From a checkpoint of a small mixture-of-experts model trained on Wikipedia.
Training: a variant of SOAP for the experts, 340M tokens.
Below are experts of layer 3 (counted from 0) of a mixture-of-experts language model. Rows are named router (the router's row for the expert) and show model dimensions 0-159. Each number is 500 + 25 x the weight over its row's rms, rounded and kept within 0 to 999. Numbers have three digits each.
After each expert's rows: "gets" lists some tokens that make up at least twice as much of what it gets as of all text. This comes from a sample of Wikipedia text that the model never trained on. Tokens count by the router's weight.

# expert 56
router:542483486496521483490512496507511474454531528494491468457521483497507492505455465454501478499524514516466510483494550488524507455493505538491503472529497503502523524543477520464522492443493516474533497500486490522513475517492467535517474530530523487489476482540555498472541493514492518478560483490510515497472500520454505525571489515503462484502508494516507500508499494498498458515481521507490472487494465487487509506518485521506498420500446501497451511557527502471538473492471471
gets: "et", "ot", "us", "os", " R", "enn"

# expert 62
router:556476539524507468469467464491493520482524550468525465464522491552522493519492455474527498498510491506525478503500529541530496527514511481490470459442555486477488517518502488485484460468567516511497459521475507499544505527514471509500492495483480507547503487489538506471524484527535509528522525499534543511503501516496522544487487450458498481491559503483480538495497514477524486521539518501514489534527482474502489496492529513505523506481496516490477485546508469515477530513516482
gets: ",", "s,", "e,", "a,", "es,", "er,"

# expert 72
router:585526500525509480509451526503472521464510558523530490501526470503547560475463493482511511526499514551527473499497500492517522492520504497480528488509536493509522501518506453460499511449464475487499491468460532492528483483492489477516489520501500464559514500524511516475498505533518461459502512470499508493542500489496535540501475481474494481481500534484496513482453513461490494471552524513558519517516490490528479529471486500528523482498472535471485520507475476496494519495526488
gets: "es", "a", "s", "as", "us", "ames"

# expert 33
router:546477514531535505517504522464506540519527542466545486490553493505505504530506452553460504488484514477511491491524519484465494498531553544481514520489504520492508461509491557460511490468533509466503491545477486532493505536498488498493498549502510464516513448514524492534507510542497533538511502502497493462493515526526520513512540487455523494506505510499510526471519499494529486492515510493511465483515480536469500533497467522512508508518481540492527475543474476455553512452479482
gets: "r", "S", "E", "C", "A", "N"

# expert 42
router:510509519537532501460459456523509496505510530451494456502519491508517502500501447510521494517526539522514491495514520507511470540530560542489472488469495516513493493512530484462509517511491506480464491519466528527520470479480462490507495524544512483556488475511494508483528527521506521499504511473499504454510495514548524513509558481468494427482544480531481515510474494512469499536489474519474485537503448525484539486530509523499490445508474514485518491516440476505512522499488478
gets: "\n", ")", " =", "===", "==", " =="

# expert 20
router:493520521542497491452484484496488466485479512460482501477513451538526499496525504491512495476517468536444487472515501526552460537508501498489498494451518549540510491528517534483525475472531452533496489533481519521513456532500494482499479513482507544518544487536494498495497549524480530477489480501571517499528489503513495525527507474495522498527533488473489510511442463495448509508514505508535520485455510550477516510491480510469491486495499542488520505546515488505516536495514525
gets: "an", "le", "f", "x", "ter", "vel"

# expert 39
router:477509495496550478517524516466518498506493512509542485470509468539507513491461504492506460470498503494452507455554504529519469517502490494455434502498497501501518491551491549492514532463491462433466536499489507553523507524497492499555493480496497488484524497463499515460479476492507509523491490536509532465516492488488548512505494514500481463543513526518512504494486511470485486546517538526515499516507488503515500529521494497531482504484450514500490467518503516478533535436535452
gets: "p", "iv", "v", "ep", "end", "ign"

# expert 16
router:498496519556501508492437483490527490495488527474498479517529499520500484481500465517513484475520494507489512491522520491490508502533526534483494483484521510507536440486502505487560490500499519465488516519461507527533487494499478474520474508521510521565485452506500499489529536506511549483518522519542502467494499513551515520484505470483451446493553528513510514520490498501482524515470492506509507514512471540526511523455496519474535470528494505466480501515465496502512529487506389
gets: "\n", "|", "-", "|---|---|---|---", "|---|---", "\n "

# expert 44
router:555456534471543470460502494507512510517466530523504524496522481510556497504491515526506487455480473540503476494547522478557494521520498535508477465466523454479452513480537480473524496518518513490512478484483528500529494511487466516497550533495511496530526513493553482503499506506495499516514521475513585503507470466503511510544497495535490507523533473518531525498471509470539501534505491516514553487510485514492487547499524535495500470492509533501488499522457493497530491475511468
gets: "ar", " Mar", " Car", "g", "un", "aw"

# expert 18
router:483497536489487506496464472496465493469515497519500516479516500505472511470437496515530486477500507487470492470502491527525426507518503475439468481463502480537491509531533489488509496439500484449516476504458525528539486484447491494540491543500519463509514473483485481515540503535503509514522473517517496493546491502514525556535505482432481495523504547507522504521486486480489458539533534537485491490478508533506505530493514504511493493505493503475525516514519478443487506493515539
gets: "er", "le", "ce", "e", "ment", "ction"

# expert 29
router:529466490505520486504494511491462508465484499469515512525500506508506526482481481479524492496508510485437468489483518475495499455495499506450495462513558452525472496529522468454507505505481463465499491503486571478503498489452497501500507486495503498523551426484524519485529510526515539485549490525492538479491508540489544513498534494470471500520486490534482517514474471475524500524466556516536524526546482489519527503476478549467504478521519525500512497537500477477514487471520492
gets: " of", " as", "our", " by", "her", "ident"

# expert 17
router:498511483520518488464538521517521539485522504478536507531519398512523539516495484510500476519485471535509482450523536519525469456499542517504499507514535479489549468490522513481528480469520502519470509474495535488490475496496487496564458474508519455528519474503494489496498508548495479506503500507492529508493519527512496504525515406480510514505509523486507538512456500482529514500481527501523455522521488523498463503480496508518544482510501521477467517522507525468498483524476471
gets: "w", "ad", "l", "ro", "ir", "u"

# expert 31
router:517476523515544501480480516512517467533507541520533474473522462532493540488504462482520464469532524453452497519518503509526516457493535508501490480483504502462519501540500485476531474506509500490495469495491481515493440504486453486499470524535527489572498454481559463508495501504476482496532527489548535477496519505551525502481516474473492505514542514465492546489489476501510509501499504481542481462518489473490504529487487481469512503482509515482493525558521520467522463463501496
gets: "h", " ", " B", " H", " C", "B"

# expert 65
router:500504499516527508496518509453512517490504511496508501455505433486487472505515497479478508526474537487508473482515536528510442461503512521487498453496496483548543445500495502502504492446503483481469511459470494535524496498494522546543448540519516447530537480540519484516550480498500510492513532546486496493498487503541547497512516430465493502529525490448477504481468478463521507515528494468486479489502520471495499516494511513468492518519476529494477474514498527488497503461490478
gets: "ow", "ill", "ab", "est", "ord", "ind"

# expert 64
router:491542516542489485475469514494499474503505494518522471446515470527506534500495477456519457549501530479504479500506522502491508500477472504466497510530493488474501488506459545501523472507549462485496529503473506491530494513491503446526527494496480515489528489509566465506500471510494472520499498478491519451542490523492552490567500510487525482491510509475523490496447539505489529500476491519495515488493483513516552539522546499485499461498484534475457484518497496451513459466533447
gets: "ic", "p", "om", "pl", "op", "ap"

# expert 54
router:570513492507491491512511491460539461489492531463493498511505477553518499495488456484505493495515482561500434510515493535497476509498496518501514445512527494488531471489538521511529477482539490483454488462503518493534512494482443506501489503482486521516512483489494488474490510510527459546526499550497534495534501524507507545492473491524508462504518505475501481530493509457516509533527512467487495529495429486504516495507490492506531437489477515464511465518500455476538471480537484
gets: "s", "m", " and", " of", " that", "ain"

# expert 15
router:530511488559495484459520498482487556477499518491513511479510499474536471497494478488507485515468501525467484513486547497504485454477489524445474469501531484515530486497534481443506476489517468515473460513497506510506499474456492518512516486518500530542541493488509442524511532509511503509545491494552516453502499531508518513533528467462487488505496522520519522512497517473500530532551517525509536507488474499509497494480540529447490453516472534524550442506492468472505492502519514
gets: " to", " the", " on", " with", " for", " a"

# expert 43
router:530549504530485460469476518491453472494510502497518487498512468571518530493508475481471471508507539485462434482503525491485518476524509458486489516529522517492461505477511497471504520512526464522511497483511541540538515491501465460525505513439505486490536495477547460498515471514502465527527517514502542475549540529528531494508474488518496488509500509481548509532476519519496484505483507532499540490490510526526483524509563509478494496491499521487475512510468478525539526508502454
gets: "n", "ic", "th", "ch", "it", "on"

# expert 52
router:500511519516523508459471487504476510500462529473558474426501458523502518474485469494519519513460472532515476521533496524481465497504502536474520511520493495452511465509511481475515539498514511473464502510489490531538527522474501497554457515487501482521480445466536519544521499510503491527552500475533492455502544491476550544497536489516502501510507511479526522524525528487460482489497527506486495471500519501454514511456488489513501504543478508469530523510496508485482504455464507
gets: "e", "or", "em", "ec", "ors", "es"

# expert 60
router:531495528526525500513478463460512483524519503533534507510531488503507508499484467506530492516515504526506464529518513531517426513472481495474543503520505530472532490500560515461523495505529489479499461519482495516509524514473459511505469522485526479541536464545508499494533506503512513485530495513543493472531496562508524504494491506482522496503534534462532523456506509495500516481528507527525459514550479527515515527421513521491527476494500521485487447529468466508515503498483463
gets: "==", "\n", "===", ".", " \"", " =="

# expert 59
router:509506517539492525511491501507490497453497528474522452478524498507546495481480462474520489520520477512515507476530503515490494536511540517441485455546546532511510476514504467515492533473503488451474500463489510521506476499438493544549517508498516525538487485487507478505512517506511493499529534495537505457511533479494521501522487501504490447526529471541539530486469449491493505504525468513503510517490478481521482515464515509460529463544495511492547469513446487555504487498512511
gets: " is", " was", " It", " it", " not", " He"

# expert 30
router:475507533491537464488516507490502475486498495522542477480521444513545502491499504469545477546504531532502478456519525519495483497527541508470497482487476480509505503515464515480502514485523479525457503476451541519533472563507506522513536501553526443495499491554538527483487509529519471494520489524514510486555497472490504521524499467526507465538518540504524544492448520484484511550513527536537533475508497510508514525494480504528508485539489530515512495519508501477496485470511491
gets: "a", "o", "os", "ay", "ad", "am"

# expert 37
router:497474545531477481456513477509492469479497515520523498476529474548514493509496485507513484472490515521481477499505521468562508439505552482464462462508503494475544483504508482442516487504483508463495507517456482494517458473506498493503484501498528493567496479491539499506495531523481499538506502551517532458494476474513521529499496476496509468482544502512512492477492508447530521494491496478501527501468441516499500486508521500499517488476455549469541490541476438520481498483482487
gets: " |", ";", ")", ":", ");", " -"

# expert 57
router:517511490487504515465504486461473476414493497516524469457510460505478487502459492440523453536518536495516460512518512527516540490483491511489554475500543511482498495497500495486504497466483490451488490487442512533530515475481501510492489498484488486485488524548494497492518537559515478503508491524523511472534513552507508511517483476505512480534485517468477543524498481507505524493475492519517491507528485506517543535464509532490476494489480521452474527497477448548521523475510464
gets: "ion", "ot", "ass", "y", "act", "ive"

# expert 70
router:498481533526453510466490481472485507445517493471496501461523486509512494453460494498478504498505517485510470494514534525518486544503494493506460495527537493486520498563547498495515499523535482470485470505495515487530495466510465487511519485488496494535505476508510484493578531541524503527501514532517521494536508523488527513541506497533527509533491504510467516517433482517481503555545512509545546525496465486520478515460535507514531522567467507505492498491476473484503467491518473
gets: "ian", "ual", " United", "ational", "ure", "ous"

# expert 58
router:496502504492506467452526527491467522452512484493530468496500416551522480463474507487526514529494479477491428481503514489533481480493511466499509512475519472536508463568545473489498485489551449502496507511488493486516504512486499476484500530497519508508560491525536493543514506540515512482496497486538528472517509493516509509530509493485473498510505509485520505532462498516509528534492481495510535500477488471498501517505537493450528521543482532498483511494500454524526497494428488
gets: "f", "an", "if", "orn", "ate", "ul"

# expert 35
router:523457544519532513465516531471542509483506532502525496467562494536573482508488475534509471500498541478513493481537538510504495506507504537443503510515524513495523454532474501475512512503483499443443468522493489500528471481500460488500501498517511457515513486498511447519499521508526530502565523488516513491507501537506532527523504473491475451485539516498515501502482510496536503494471475486493480462478484507508500536500480485475527473521475504493513512546442518520477522485524484
gets: " L", " D", " d", " R", " B", " H"

# expert 67
router:507534563520510474453477467475510471498467549509528508466528505583521508495499525520494467502544479488479490486554510534532468515484545557513502501492504489481509515493483518499539485500490478448487485455507474525527524502463489474542533494480493491501502503490511459513500496504492526524528468496524546497508474499499536497536547453493494483520518513464519483513511488443519543495477483470479470486481498505528510519501496516495492494508484508532466504527462474482484553494505474
gets: "ri", " v", " p", " P", " l", " V"

# expert 1
router:541524499515465517443518506473492479442514527509527492474545474515530494496492462500527462503476473496479447491502497526510457478528478518473473484491505529477533458509533513489529513482522511505483442457499487520546498521468464529557510498494516528514488453518503471523490514507486519504548507526562503483487539528498514513488487486477535484505542493529513510538509514497490516528503509493543510500509494486497508498433525524508526504527476510504522506510454445502550512497510493
gets: " the", " a", " The", " de", "The", " an"

# expert 23
router:518500509495546505492496464500486484495538517507522513473524451504498539470417481501483501506474509541470492432504506502526483511501487507466469471460554464496482481478520496501520491458516493488495492529461548502500483464477494481527540462507471444522491474488508488487506529565492483492489489536470526454514502538496527527523532492465497474525523505487511514509502506501524497493505540497492486545508452510504506508464532490485490491537498505449509515525501487453481495497558491
gets: "er", "ine", "ing", "e", "le", "ers"

# expert 41
router:493484490535501520499506497493501454467515504475495513493541441551478518500488452521503487504527516517490442500553494469501490555468491525479523453509530507504493457514514503508535508469522467486521519511459540508508493518537476509506486482471462466500517485527497484459512503490484498532499531586525539480511554531504506545517493502492495499585513474499493513508515476462520496513488498499499490546532491511486497553483512509487474501507485538497460490510497467513501472481505491
gets: "ist", "ter", "ast", "ight", " w", "ield"

# expert 14
router:494489523496535511476492505483499506468533550522523509465576472548546466480520465494509480464486505486498509501555506500489509476513535524506476511505505499498507484522512468469502511507473526491510500512495502509528460493479452510538486462514533475519516476524528450502509513509477501514520529528564496499514497519466585521519495499488512472520561493495535549522490532498541517520505499510496482465558509524487516499446491520485509491490476495489487494504467511526538481464515475
gets: " C", " c", " t", " T", " B", " W"

# expert 53
router:500461527520509509444498516483507519475449515521520506487558495532503487485501425508525476489476500496490489469501529521512503497495511513491534500517554507451516469498481508479508501508505474478490523482483498574548482482490465486518483511524518527549494477513509475491501539554495499502534507537572512482514486484498548498524467476478504487523527547476548513507499528518520504498517486530517520520489478487505522512484505532479517492525502533492457490516457473532483531457497454
gets: "|", "-", " Y", " F", " A", " T"

# expert 32
router:522511536516484497492494489520515497495521511493504461450524484563503509516491495470484466505467491498469471516524520503563511497504522510485475455483477512501493454497506468455556504468508501460537496500453485508512486521494486492507487498519556479557474476521559491500514539512500501543501523565524500473501495480510516528499535477468503450487577493521481510491488504445510509494535473487514525502479468512533505495507496532503520480471450506489519472539508480517493513491480482
gets: " |", ";", " ", " 0", " 2", " 3"

# expert 55
router:503492585541499473470467511473539487495487532475572523473508479520515513536501515467513498534502502519510517433510510482507480472527563526501496485479567501513539477515504475502512499468493494506503526504477513507498496560513495497527468541468499459498493487511526495527497513539510490508501529491517523481542517500525521548533518474516493475482499499480513507528467512514507465473519474548543481499477470491503565530519536504492480498487487521512465497513520509464512501508528494
gets: "u", "am", "as", "en", "om", "k"

# expert 28
router:606478518512520468519457476476507471488506529480518493504527484508536480514508426504543496526471478524503476492502523534528461499506521492479514487497544503470493506514500493469506496455513481495483446511474489490525492465473491478520464503509520544515503503493535503485508486509502482536534481515513539461513505503512518528506506497474520488502516517494522499524503501463484501508516539503467525517537426488508507514466501490485556462489488527459492448537470507472495459497532495
gets: " and", ".", ",", "s.", " or", "s,"

# expert 13
router:514501522529520495488536513468510451478528513515549500443513492486526491477483474512527507502473530549480482491512496481501500478504500523501486501479480472510527498535528465490524471453494509486457524466476550500519474482496484499532475497482525475490546482492510500473517453562468492531489489510503523475532490483526515511471524500482505502530511542507535492476450496472541515523525501530538526518522512504516522492477541502506561535531449506469504505518484472505513477475535429
gets: "ing", "ed", "port", "out", "anc", "ings"

# expert 66
router:546515503517493511502506500483491522488477523479525486485531504515485480462453489506508445503490537500472486497497503517499457530498510554537496512496507498514458482503511472507521556480462484442465518478477519519521466490507493521542441541496463463511501489533523456456530492550535509522564531522518512469529506491533503538510523511496545471519474479479495506479521495512545494482537496490526459513552500516533531505496531527496494492516488523490501488506502484495541513503488447
gets: "it", "ess", "est", " \"", "ion", "iss"

# expert 19
router:524504550518521479515502468524474500440496526456507528468543516531521515436462499536493495494486546527490484514513510485516520511479527513492455469509491465513495494546564523469522478462547496465541493499457520528492475477486475497529536509484486493533507473484484494502503483507491499503527487507487527508516518550517542498526492468537525492519515494508494517501479472514482558505508515529510517476576469492507545532495474528490505515465479510454503500494485508490497531477505472
gets: "ation", "um", "ity", "ers", "ship", "land"

# expert 0
router:497479543511489492432519551489502458483488503516532508455545468502503484518462489504536480496487510508492480501512524494537492473511557504491483436504522511459520491537504503452501501478538501439485489485462485482519462497488489491496532490511507494551498442487598498499506519520509495517512512533530522473519503500475524525510531480470539455490536505512519491469497525461503481481520499499507523514492463524498491506519535518490507497491495536507513485547487493524482461482485478
gets: " |", "|", ";", ":", " -", " –"

# expert 7
router:516469503520514480527475470476479522499509557515551494515520479517537478504493493481539478536488518495507485475538511525543457456525525523495477494508518530504474445482541513481530538524541489486497471453471487528519515507489502517533497568500468471511478494508500461493519491498492507520506471501511520489554511523509500511533507488473511534530499499486540545522527528514484485483481518488505475508547505510492504467493505526462519544541488516495515533518534501555517553465522460
gets: "re", " b", "ig", "her", "n", "ab"

# expert 46
router:488496508525499443496508533506531495488530512479534478514516492523526555511508486477487427494501477501490491492494533481496492468464504525497524505499524493498501498516513531512531537488493492490467491522462538520536474492468469506492462534480494482489486490534510460485509479512500458496544525489521517493565541525495503509516498501497478488511491523513516521470484483459541497558447477478505479477506489546467545525502524489488496484514420545497485480568508541490512484471483480
gets: "at", "ut", "ist", "ac", "m", "on"

# expert 9
router:538531507513519508459488509464484528475478517474515497465532503532588516500455466501477459466537530505475475497493498490524476508528532475482475464462495468518511508525536479476502485491529501513512462457496501574528487514504496502504504522521501519521517504476527480484506514506549521516527529502521507469494501496509525505491550468471501480562522479477528546494498520506528528505515484520484537498508485493461513489497542515453519498509501496464501437519479540504480532499475490
gets: " in", " 201", " n", " 202", " 200", " 199"

# expert 36
router:588495527494493454491447484479509472508539514494522468503503479485538494516528455497539497480498486532472480489484529498526489505505538518496493473489506489485501492515520533459527472505537483493493488486502507477494454495487493535520488549524466537535525471472524501495523532511523470539528508490540538479547472512487540548520468513511548470486558537508525523507472491496500486506528521504514520496496465503505511503502501520507544454471448493490521495494461535486505503469488477
gets: ".", "s", "s.", ").", ",", "es."

# expert 48
router:502495490510526520468506505440474512506460524501528506487583499501516520492494424492521490484502486464507504463540544485498514504502530499502508496501537527489533500493504515465529495476516485493497470474482510519545467492481466468510511527531517499529532502536535451513512540535537495531552524508520534468509464473509538493528536461485486445527527503483513500533523475512541500485467528523507493505486499523502479500472507499480523480513499535512483504551451511517505513458502481
gets: "-", " N", " E", " A", " G", " M"

# expert 75
router:526509521509527525432455483508514479484541499477526435475516465501526503482473508530519461507538471509502497472527496518519506507532559501497477476481491478461522486497516483501494476496547498460498521522483521493513456506532496528530484528477446524539506496488512451521489504509561491487507517494486514476511506478465512527509470477471509485519523492517509479519495492493519464531460514520510552503503494526436523537471478504462523489548491518499507473496499462507496532475554484
gets: "d", " b", "a", " p", " d", "us"

# expert 27
router:483520537544527497466515512474525538523505510507513431498517506516510483507526480513520466508535511489506496525524518478518481501504536536492516506493526509491544481524483511420542483505473456481500476509461491508526507489482468494508481495490526495540540446507494515486524521529492535512508525496518492454476476504520555501517557512505495457493526553502491523495494489505492503556546487517515545471539441531484533530478513515518531463505490518504483484491487474481545506477492495
gets: "\n", "P", "A", "T", "==", "S"

# expert 24
router:540529542538476503483484500463535536481478524468571492471532496562540505491503500522474476507517484462494501506552512497504488486496533520534474490529515496504538456515485511455516468508478452476461506502491586533513515531458451498515464474496520497506516446516513507520493532519522522531535487508493529469485464498506537517518514506517520435495497511505544493505491515494496505519485513485501478476500500513476517522500475511479503498501502507503462478529484492502509533452497478
gets: " S", " s", " J", " P", " p", "S"

# expert 69
router:497478512527496508455494495504531514511466512504511502531528459551533483519488475519498452509503466506468514452492491503526493472481504539509533509491506456490524472507526526482536511488538514499485448512510494483513483506497475542557457525463475501501482504535525492521518552503509474510499482502521541468554513493490524493494485443439482473534497526480542505516468504490523555487470512494513507513447494551476513497468555502547487503483488513509490487530487519509518484502534474
gets: "l", "in", "ro", "at", "ra", " th"

# expert 79
router:520490518501508467469495501451509469465538524473544485459510470508487527476473537515526487491512506519504493498536493487505475513513499527448480510523492478480496518540515484482517514468510482514495504478476548531568511476502480519503533479503548511510518493470470497489516480526484519552484502508531536493517529467477521521519536464451501502495507539496521489467463497520519507542504531497571532505465472494542491496504536508477499499497432500469510493538503472506477499475524440
gets: "ed", "al", "ated", "ing", "ted", "ased"

# expert 5
router:530477492538503496515491503449476528517526550520504459450516499567529495522496454480490464481520514511460469495507519494522497523491492568466496456478500503493504473528527512503504522438510496478542482506518537517531501480507487488506477480484460497499537475546503465520511514483526508536521510505500523470486509517531526491476486463526473489544564525455497484490493495501487516470508484501507495487529450493484480526508546508515533483522495502461468489562484515523513527481497501
gets: "st", " 2", "1", "2", " 1", "–1"

# expert 40
router:501479518536497490501496493473479525515533554467496444492520482557498510498493441490534493492526525519493473443520533489509448498515506503472506454474511493482479459497485509463530504446539496473515532492453503486524509527495469486512476505502473522568484452501526521489510517488499499547513489504533479495509505512517515532478514473526496480537563516509514531485453483488528476505505509479494491508523444518488492496490543523532539509517454495477514471548508497511484508511494482
gets: "0", "1", "6", "5", "3", "2"

# expert 34
router:506491525506519463487474490496523491500474505511521454505510456557542505491486503492500480515517474511488463444481501486529464498519569493433485476511517484454484483526498517468492493489516518496467449478488494529535505476485491485505513550505463470515501484522512512532501518518548484517511511493529494477494498519544521532544542491510479499465525544494501506523468526504495448512491546554508478540509462498549532489480514491521488500481512504507497477564484504516487535479528495
gets: "z", "a", "á", "o", "i", "e"

# expert 74
router:493531497518522473509485458505518531492491508514510475477522504485509472477499487498497469527496520519483503473521505508526451516552473555499504457529526453503538439484494497484548471489554477500474513490487489539501512534461486515552529530493510475534540501505545446520517517525481525478527471503517491502540518518478495511540485476496541496514553492492486526492461493476477531527493475476500479478495525489491481531490508473489511519535459547501512489514507498503537508445468458
gets: "ur", "ou", "ent", "ver", "ul", "ob"

# expert 22
router:567510500521504515488482486498550523478532557486508499452501477521581513509472476531509432495475520489488496468522516490527457488489497512479519494530494515499515449500512491518481511503513470489474496457465494529523494481494472504508469486492491452524474479519478481521528485485474532557515526520526501477484469542488516523536505498480449485508529486489499543490487534469497498492488499556505508462508514522514527536463523545491492459527512494521488491527520473502492521455495498
gets: " f", " w", " h", " st", "qu", "ew"

# expert 51
router:532518522500497490508455515495515467478524524474510473503497488501566504468471491496462508499480489511530502509530523501509497469524532539485497442485538479486548475484490495465531497500518465483486500454488490517534499491438470495535508525492491477548509492483503472525523551540512486489511489493471533495528511542481484555487477500509518495532517545535497515517531551515509520544482476512517462506492503484505473503488489522478472468524529518495507504517492456530531513448444455
gets: "y", " s", "ur", " S", "ber", "per"

# expert 25
router:550477475514499481456538516479543487495478497456516491498512430505521506482501515484487472499472517458506467480479544491505476493493526488498487492457510488494510471543495490487487496493485468500514466510493509495501488476473475540543480567498484464514556453539560483495559499492533488508503513469470528500523545470538538515540513470462464482487517517484529484508447489504516535504487491486500504481518474509521539491499527500498504480502495503486557508521459505518530474488506490
gets: "in", "b", "k", "am", "rit", "ad"

# expert 6
router:532475533536525437502494508502483533496503510487511474457513490553508508471490469492501499470542545529440468454514483518532528517512527501487507446468524489486477504509500495480522563452531466494486484527449544509555453511477499493498521489486502522527483457495548479513516524511540506494517515517514520488497531476525523517476511494540478469514537560536496500470516486518522498474515497490479497521482461524517504514484496515496537509491502509503506483502477507525550522482496480
gets: ":", "5", "3", "2", "7", "4"

# expert 45
router:524502496536489516495534493501502489485470510513516506419532514513512491480495494485474486514483502523501495479535533544522452479496486529468476480502484510511556468497506523483548465470499468473485482484478530487507506513488468546501494508488513511534474503511512468524551472510514490522558436524501487468494517511531515514476498482487480492547527490470513476515524505460492489460545522499473481461489473457482498526482557501520462497539454509506460436490511482493486496503495474
gets: "en", " ex", " se", " ab", "ile", "il"

# expert 38
router:484521533499507481476476501483483514455539498496553469503511479506510490508510437485459464518536528469460478499554528519509473527518530471465475466530526500499560503503539511509518509489528478500498491530485502480513516549465490470520496545460477477517518476526510448540516487520554537545508512540508526504520520525486495542479499513521513500515501491524496496461479480517492518522515540511499527512510508488522496537519519494441478514530496499496484495506503464447490469464482474
gets: " ar", "og", " Ar", "ry", "erman", "ish"

# expert 10
router:563496506522514491477496492491544502500487514489519480491525465552501542467495486510485495470560521475489510496511512519539485503496523527475477492481500469476485493544539513496530518512509509471472444481466474517500516514526483491504472551520524498521503469492550530547518529492519510542504458538509509505505527494558493524509477504508450465517501573462495503510506510495492489481489542521539493474487494470473476478510506492521469493512504497486496476531490477514502511423488444
gets: "i", "r", "j", "h", "gr", "il"

# expert 78
router:493469579546508494467510502496542501475475547535514486468535475488539504510464464459483501527560534481497502468526524454515489492510491522444526500514504493467518489533524532464526506507482505496485494474481514522520498520482475471487524563514483498506467492515556477464550520512538513508535545486474508476489497480505521525496506503517515457492544496450533550508491479481490514482501534500504485492465477532479493527517520518476506489527495510490484487497515501515493532476535492
gets: " M", " m", "ov", "M", " K", "ik"

# expert 8
router:534464549520471517453469481471515491505512554531533489519520444489502511470461502502548450482490492513466486472525517521495489485516526535496460510468527473520529508497538547467490516506507497457490458429509490540525460503471458500533467532464503495500482494531515483529514498510519511531501511513479535479535480481500482503555492503501487482483516548482478492490477510473509517482471503522500509508519474495447498509517473485520497507464468481504519479507498501464514448471497475
gets: "g", "c", "is", "ir", "l", "ra"

# expert 2
router:484450479505506468467503487457473529478478599467506486446529492527530490502483442474509488479538526511483481511548514488505475536537490498450506470453516477508489513520529507445531499446516477503509469495491495518513499523522492482498487503487475503520538499506553494472526496512528504516535523493530507471515495495508523526490541449495504455536525517472517531493494502484475485504490476478488521480527473517473489500506565531496512513512497490479498475521483495536482515491484478
gets: "8", "9", "00", "6", "7", "5"

# expert 76
router:500528533540485509525445488456497461437474534483515499521540495509496510526454488520497482517547499461465502486544516491520449494537481529464463506495517496487531480506509505492515520506506499470479473494508533527535536485470486523551491503472507496517498512502515457510532500494506565534552477523535510492529526536494496526486546500514531480554506463512504504505475480491504544514498480534503501509523513515531489518469515533485497481516492486436480454487526472514517491508504484
gets: "ent", "ly", "ial", "ater", " work", " ear"

# expert 4
router:518489494530504517458438497451500487430512525451496479490541491510579502502469479473513498519503495510490506491517511501526445510525502521468488441465528496475547486514533501499507523437498500498487498454473536496492516518469461519537508491456508518523503490504510482493492476520497477488513501542500490456513515508532525521526491500500474469506500493484521553466483482447470538483514465502510480521504497488537484512486504514513497487558491506500528481509490459552478490496515487
gets: " was", " is", " were", " that", " he", " are"

# expert 21
router:510480540483507506479515532470502505484540532473522440494555513524520497485510439499518480521505500474486449489533509482500479490479549522451543517489495520482546455509518522436520463496506493483510465513454488529515486512498469473489472489515509478509500476488540518492497512539529533521529513487518508469493488478523530520530531491495517466478524516512481552467462516506501471528504508521494516480515470516479516552495495502541538515495480533496501517513502476476488493420489502
gets: "S", "R", "A", "D", "C", "L"

# expert 77
router:572540475542483519474478462493526492461490531523520495492547492515550509484467468526540471473468502519488473474536519518541506479498519524508487506474530504480529490514519500465499495501492505481454499499500505520493519521443452512509496487491474495511524504505511448476491493484499550517510482512546500489510521492537523538507497498475487484541500477484523526495490520460491528540531502520495500492479501545507500534460564497468459460524474489521481469542477453486488537500491509
gets: " a", " re", " an", " g", " be", " to"